From a checkpoint of a small mixture-of-experts model trained on Wikipedia: 4 picks a token.
Below are experts of layer 4 (counted from 0) of a mixture-of-experts language model. Rows are named router (the router's row for the expert), up (a neuron's input weights, with its number) and show model dimensions 192-255. Each number is 200 + 30 x the weight over its row's rms, rounded and kept within 0 to 999.
After each expert's rows: "gets" lists some tokens that make up at least twice as much of what it gets as of all text. This comes from a sample of Wikipedia text that the model never trained on. Tokens count by the router's weight.

# expert 32
router,159,165,171,163,233,206,145,194,187,145,251,171,239,212,170,214,203,218,163,186,218,205,244,235,226,218,191,237,150,206,216,146,214,208,183,167,222,237,144,241,252,208,245,196,152,213,193,238,144,211,226,167,191,194,231,136,174,206,207,198,187,219,213,182
up0,238,154,140,148,183,200,226,190,227,169,216,213,238,254,223,205,205,155,236,203,207,173,204,177,218,231,149,208,199,232,214,200,230,178,139,146,227,153,217,168,219,172,217,204,138,214,180,211,142,170,193,206,206,253,230,214,250,244,190,194,147,227,201,201
up1,163,217,222,212,111,198,226,203,205,223,172,222,139,207,116,213,197,220,207,169,149,161,244,229,228,107,187,213,208,196,177,199,144,219,171,254,178,162,195,226,229,230,204,177,215,221,211,191,176,197,188,202,199,207,164,251,230,208,215,242,224,187,229,186
up2,179,206,191,237,177,188,203,214,209,210,98,219,191,156,213,201,221,207,243,189,148,216,213,280,162,198,233,198,186,243,178,189,164,235,198,212,200,162,148,190,240,237,194,198,223,223,192,249,204,219,203,161,172,178,197,177,222,185,109,197,205,197,201,235
up3,201,207,161,215,185,202,145,209,191,247,251,182,224,229,178,252,246,203,180,204,170,186,218,243,232,213,224,149,179,168,222,210,190,249,215,184,170,235,144,242,224,171,163,237,248,222,179,207,220,189,261,216,195,161,191,177,206,206,152,250,158,172,179,274
up4,148,151,181,195,258,184,231,233,225,206,156,233,246,169,193,252,272,178,200,221,250,172,182,270,190,225,198,191,176,241,206,166,191,267,225,227,199,215,230,235,193,206,170,183,224,202,211,205,181,194,129,197,217,221,207,210,229,213,218,198,174,149,171,239
up5,211,168,182,182,177,203,164,119,227,221,246,176,168,244,174,233,190,146,204,165,140,206,180,217,237,183,199,187,180,148,210,169,188,236,194,178,233,229,238,180,204,259,197,147,187,203,173,200,183,201,192,201,189,130,139,106,205,195,191,233,226,183,214,205
up6,231,200,142,186,194,200,176,180,176,226,211,180,199,238,215,168,143,187,213,219,211,170,182,171,165,213,231,158,242,168,193,201,188,185,146,252,226,164,188,159,182,187,190,160,248,216,186,178,185,172,203,184,157,208,204,232,215,176,173,216,198,177,184,197
gets: "in", "it", "on", "or", "er", "el"

# expert 14
router,169,166,165,233,220,235,186,197,194,173,167,162,231,234,197,173,193,230,160,163,217,168,230,235,239,211,165,230,186,212,215,183,220,163,229,224,192,226,159,221,239,228,182,232,161,237,219,232,162,228,190,226,201,216,233,163,173,187,234,235,176,211,174,157
up0,212,209,276,163,160,212,225,203,211,265,216,164,222,223,242,200,230,123,193,215,172,254,174,198,158,196,168,205,201,201,216,264,172,231,190,218,178,136,232,221,223,169,195,161,236,219,225,192,216,256,200,188,178,185,233,204,166,197,172,230,189,241,211,193
up1,193,210,201,164,191,207,215,208,180,200,221,230,194,172,171,203,274,205,217,139,199,178,202,159,210,231,181,235,177,199,217,228,135,151,174,234,211,234,190,122,199,203,179,204,253,149,252,202,225,250,254,172,226,163,205,163,178,227,223,176,191,198,224,217
up2,272,217,172,219,167,217,221,211,173,241,208,208,161,199,206,187,241,240,207,180,178,192,210,198,199,267,172,161,180,206,227,215,260,197,233,188,256,205,221,205,188,239,224,206,265,213,193,229,169,214,178,180,171,201,242,190,209,188,222,196,198,191,181,216
up3,229,255,232,161,201,210,224,214,195,195,259,242,181,172,248,227,214,210,167,224,211,260,239,156,131,123,220,216,211,202,222,215,216,230,224,172,227,207,199,204,191,238,179,191,145,205,210,172,187,171,203,146,174,168,251,227,170,224,185,180,223,166,223,208
up4,161,176,208,212,239,208,227,219,253,244,160,197,277,194,157,207,215,184,185,195,189,215,196,178,167,228,238,170,203,141,225,212,184,230,182,207,184,139,255,190,178,198,225,172,238,157,221,216,211,187,200,210,219,158,244,140,256,212,188,203,172,184,179,195
up5,238,231,236,198,150,225,200,257,238,248,185,258,217,203,185,225,176,176,215,236,181,184,224,179,217,196,193,194,176,200,193,153,195,227,195,223,192,148,261,222,229,191,240,154,232,119,230,186,221,222,255,202,196,223,185,233,174,169,245,130,251,182,205,187
up6,176,210,191,245,181,208,193,169,185,266,206,205,218,233,171,175,161,196,250,163,163,162,204,191,161,207,220,223,216,236,126,208,197,211,208,174,225,243,227,160,184,186,206,209,255,219,186,206,169,212,223,225,213,267,174,163,184,173,189,181,170,230,206,167
gets: " W", "W", ")", " later", " I", " April"

# expert 5
router,177,215,170,161,251,233,191,209,153,238,187,149,180,238,210,239,213,165,248,154,172,132,151,139,231,167,181,243,190,179,186,205,213,167,218,219,167,168,226,215,216,228,237,256,177,231,178,220,154,171,157,189,237,152,224,198,240,148,212,232,169,190,210,150
up0,210,167,210,197,174,230,164,227,216,165,210,172,249,198,193,179,151,196,196,203,230,197,135,201,217,199,216,195,202,171,258,236,211,226,165,136,220,216,219,188,221,177,213,213,223,203,235,220,210,206,206,222,187,211,211,125,189,183,188,134,226,200,228,181
up1,228,215,203,252,264,191,251,189,193,225,174,217,175,158,167,189,181,213,212,173,194,213,240,258,225,187,179,199,190,195,185,128,172,171,223,214,186,256,197,178,180,163,207,243,173,203,172,183,225,172,248,227,214,209,160,195,198,217,187,221,174,193,150,176
up2,219,173,236,134,152,182,186,188,227,156,285,155,246,188,230,221,227,151,175,161,184,205,171,177,190,225,188,164,186,177,206,237,201,265,231,183,210,258,226,190,175,206,192,186,241,206,187,163,204,187,192,169,172,227,203,194,245,203,221,205,197,226,183,200
up3,210,183,182,200,218,158,194,168,189,194,268,198,260,213,221,189,159,231,227,217,214,222,222,159,186,161,178,185,264,225,184,213,175,219,203,219,183,180,188,200,202,107,216,212,187,245,191,219,200,249,229,253,216,173,215,272,198,226,238,171,271,202,258,148
up4,196,222,211,119,190,237,261,207,195,258,195,241,191,192,175,211,171,200,220,197,186,213,179,207,173,215,197,196,190,178,245,185,186,235,190,182,211,148,214,169,201,143,226,208,206,179,183,195,243,143,196,186,187,228,223,183,181,187,213,258,198,189,187,174
up5,193,243,216,174,198,203,189,275,225,171,115,199,236,145,195,199,231,180,178,216,204,202,170,173,133,167,166,183,230,227,192,217,238,194,247,167,220,283,276,147,208,242,185,215,157,186,171,202,231,161,172,166,141,163,209,174,197,198,175,227,161,202,263,194
up6,183,197,171,158,209,180,198,244,249,209,157,205,207,230,150,258,172,210,219,197,168,157,183,233,192,167,191,194,227,144,186,201,176,183,263,252,152,254,187,236,203,265,239,191,217,212,227,219,177,222,174,166,226,179,209,216,273,238,194,218,193,189,191,203
gets: "|", ":", "-", "=", " /", " |"

# expert 25
router,192,223,197,224,240,233,230,186,167,192,157,182,186,212,191,185,188,226,208,211,175,257,151,204,181,140,196,246,231,201,210,221,133,184,185,222,165,179,182,216,210,255,185,234,132,225,165,257,207,211,155,226,210,191,152,140,194,211,235,195,197,200,201,177
up0,240,193,220,154,210,170,197,169,216,178,235,255,200,207,187,206,175,167,206,172,192,175,146,131,160,203,217,168,202,217,203,264,169,199,214,241,184,214,240,180,184,256,227,227,218,176,176,203,201,243,172,172,165,169,212,228,307,230,217,242,127,166,246,216
up1,166,189,192,152,166,203,181,182,195,231,215,228,173,197,258,212,207,192,196,246,171,192,218,174,190,186,175,223,204,211,224,166,145,175,209,233,202,133,255,151,207,195,215,139,193,175,177,194,212,216,303,181,205,183,194,173,260,238,199,217,168,180,217,163
up2,195,251,220,203,167,253,198,223,213,178,250,213,170,202,233,172,176,186,212,211,217,200,194,224,149,202,215,207,218,191,192,221,190,218,180,183,159,233,278,224,193,211,161,201,222,205,199,194,182,173,219,215,227,193,216,182,193,238,197,173,191,215,204,226
up3,188,189,225,223,230,169,143,219,214,208,175,202,200,213,221,200,247,204,206,191,230,221,241,197,188,212,192,198,217,227,159,261,178,205,181,165,133,196,133,218,185,232,264,196,185,176,231,249,191,205,148,204,227,186,268,221,279,199,198,192,225,257,148,217
up4,193,221,223,228,179,206,192,193,286,187,214,248,176,202,212,220,226,212,227,177,234,248,188,210,241,215,140,209,225,182,234,196,212,182,186,139,226,227,174,171,176,220,149,139,233,236,180,208,256,186,185,250,188,172,214,148,194,221,269,146,199,215,166,203
up5,259,230,152,187,196,194,201,247,237,198,213,229,196,158,206,214,176,236,169,122,190,221,154,226,220,220,236,259,163,180,191,222,224,186,185,199,222,152,240,125,158,225,215,192,241,164,237,195,237,166,213,190,250,179,158,218,164,159,146,229,240,218,163,265
up6,171,205,217,224,220,218,187,230,168,194,173,164,179,225,194,185,157,210,200,151,205,191,148,140,167,204,189,245,197,192,207,165,291,177,185,199,197,183,200,175,156,191,213,239,238,161,172,224,194,187,162,217,138,173,203,195,246,221,161,176,204,207,217,184
gets: " the", " a", " The", "'s", " his", "The"

# expert 19
router,170,165,161,238,227,239,185,204,193,163,163,165,225,231,200,170,194,228,167,167,219,165,232,234,235,210,166,233,186,213,218,178,223,165,237,243,185,227,162,226,235,233,178,230,165,230,216,231,167,236,185,230,206,212,236,161,170,187,236,233,172,218,170,159
up0,256,234,205,203,156,198,229,200,212,176,242,172,181,230,150,174,188,203,172,222,167,194,176,181,200,162,206,212,226,169,186,229,239,160,241,168,201,198,137,217,206,205,203,141,223,160,149,157,246,187,244,155,263,236,231,202,225,198,207,155,244,192,204,195
up1,218,226,185,204,207,187,201,178,217,186,223,202,238,200,220,239,173,200,220,146,108,208,186,202,104,220,162,262,211,206,152,155,214,184,246,205,158,207,196,148,139,210,227,139,213,183,200,189,219,216,196,156,168,186,219,172,195,197,177,173,188,215,252,250
up2,232,168,193,131,173,134,200,224,184,187,198,150,186,211,193,190,164,214,188,185,236,225,195,173,155,218,152,218,230,253,155,257,201,197,209,173,194,219,195,243,217,209,187,179,200,204,202,223,145,193,209,171,124,220,210,239,237,187,162,162,208,177,214,178
up3,224,216,155,192,202,212,208,211,170,241,207,282,190,218,195,194,206,240,172,236,230,233,193,157,218,199,151,259,202,174,153,228,167,176,212,174,228,128,147,218,186,141,204,177,245,163,183,200,231,171,267,236,197,183,223,205,241,234,181,238,211,211,205,194
up4,240,154,218,212,137,181,175,176,155,202,234,227,209,189,217,176,225,240,205,224,190,230,217,141,185,202,273,216,213,193,205,168,194,211,190,199,178,167,179,199,203,194,231,215,239,156,228,177,163,200,213,277,227,207,174,150,174,158,201,217,188,200,222,211
up5,246,208,215,187,188,196,222,207,208,206,233,235,207,190,184,162,177,188,202,166,225,234,154,167,205,175,219,148,219,134,238,209,217,213,207,185,231,137,225,156,125,133,239,252,186,170,187,137,229,160,168,197,212,253,229,252,227,214,271,216,242,186,205,224
up6,225,241,223,168,183,205,155,191,161,203,230,197,153,196,262,211,247,198,165,177,208,162,180,211,195,228,255,161,206,205,185,164,213,213,193,206,246,176,179,172,241,218,217,199,250,156,240,185,173,159,260,203,188,224,214,210,242,226,171,228,193,132,224,212
gets: " the", " of", "th", "y", " ", " by"

# expert 41
router,164,171,170,189,169,230,163,167,167,166,144,157,211,154,152,208,161,242,200,184,250,193,172,248,252,217,188,207,202,176,228,213,174,160,206,227,199,210,166,218,215,233,175,247,168,237,153,177,189,208,212,206,157,182,224,177,208,217,215,224,180,192,163,169
up0,235,212,297,174,148,217,188,215,210,219,174,199,198,207,164,199,153,213,241,234,218,244,192,219,267,181,156,223,208,160,250,214,176,221,171,236,227,251,261,204,238,163,228,213,257,181,227,202,227,209,206,203,199,208,204,131,158,223,180,189,178,167,226,207
up1,178,202,205,246,184,222,202,202,200,186,159,219,229,135,154,294,210,224,182,204,212,242,185,232,225,254,199,163,213,188,216,258,144,214,210,224,164,227,192,206,185,185,167,140,179,153,247,235,183,189,190,133,192,162,207,210,249,200,177,191,217,178,185,241
up2,207,177,214,145,162,215,179,168,181,178,201,252,259,220,249,223,212,208,198,211,197,174,207,181,208,203,213,142,198,196,133,169,202,236,177,199,174,212,187,216,214,225,241,204,185,212,168,173,181,222,202,211,198,191,177,187,201,184,179,181,153,208,184,261
up3,212,171,161,204,193,180,164,179,197,184,236,221,196,212,225,185,231,218,221,251,206,209,208,220,231,208,251,174,154,226,146,181,224,189,173,212,184,169,155,158,156,214,215,215,261,165,177,175,283,164,220,209,245,176,208,218,243,199,107,194,194,232,178,176
up4,176,231,228,214,171,201,187,178,233,212,143,194,216,252,155,223,176,184,242,174,197,188,193,218,212,218,224,134,180,209,186,205,140,240,216,165,176,271,137,252,178,232,228,167,163,225,196,141,244,182,203,194,176,180,187,201,184,203,233,201,215,214,181,228
up5,146,241,244,197,191,201,178,153,183,197,235,275,204,206,205,232,216,233,244,213,219,239,184,208,147,204,219,208,183,235,159,142,168,250,219,193,224,196,190,199,204,218,213,186,246,187,237,206,242,201,179,181,238,180,165,192,193,249,269,211,202,178,236,212
up6,217,192,223,159,171,206,127,262,141,149,192,195,161,159,209,234,157,188,268,182,221,185,242,206,147,203,176,243,185,178,171,207,181,161,235,212,176,208,201,219,213,180,259,256,198,153,166,191,139,166,166,220,222,187,215,145,218,196,145,215,187,207,156,202
gets: "-", "–", "/", " and", "+", " &"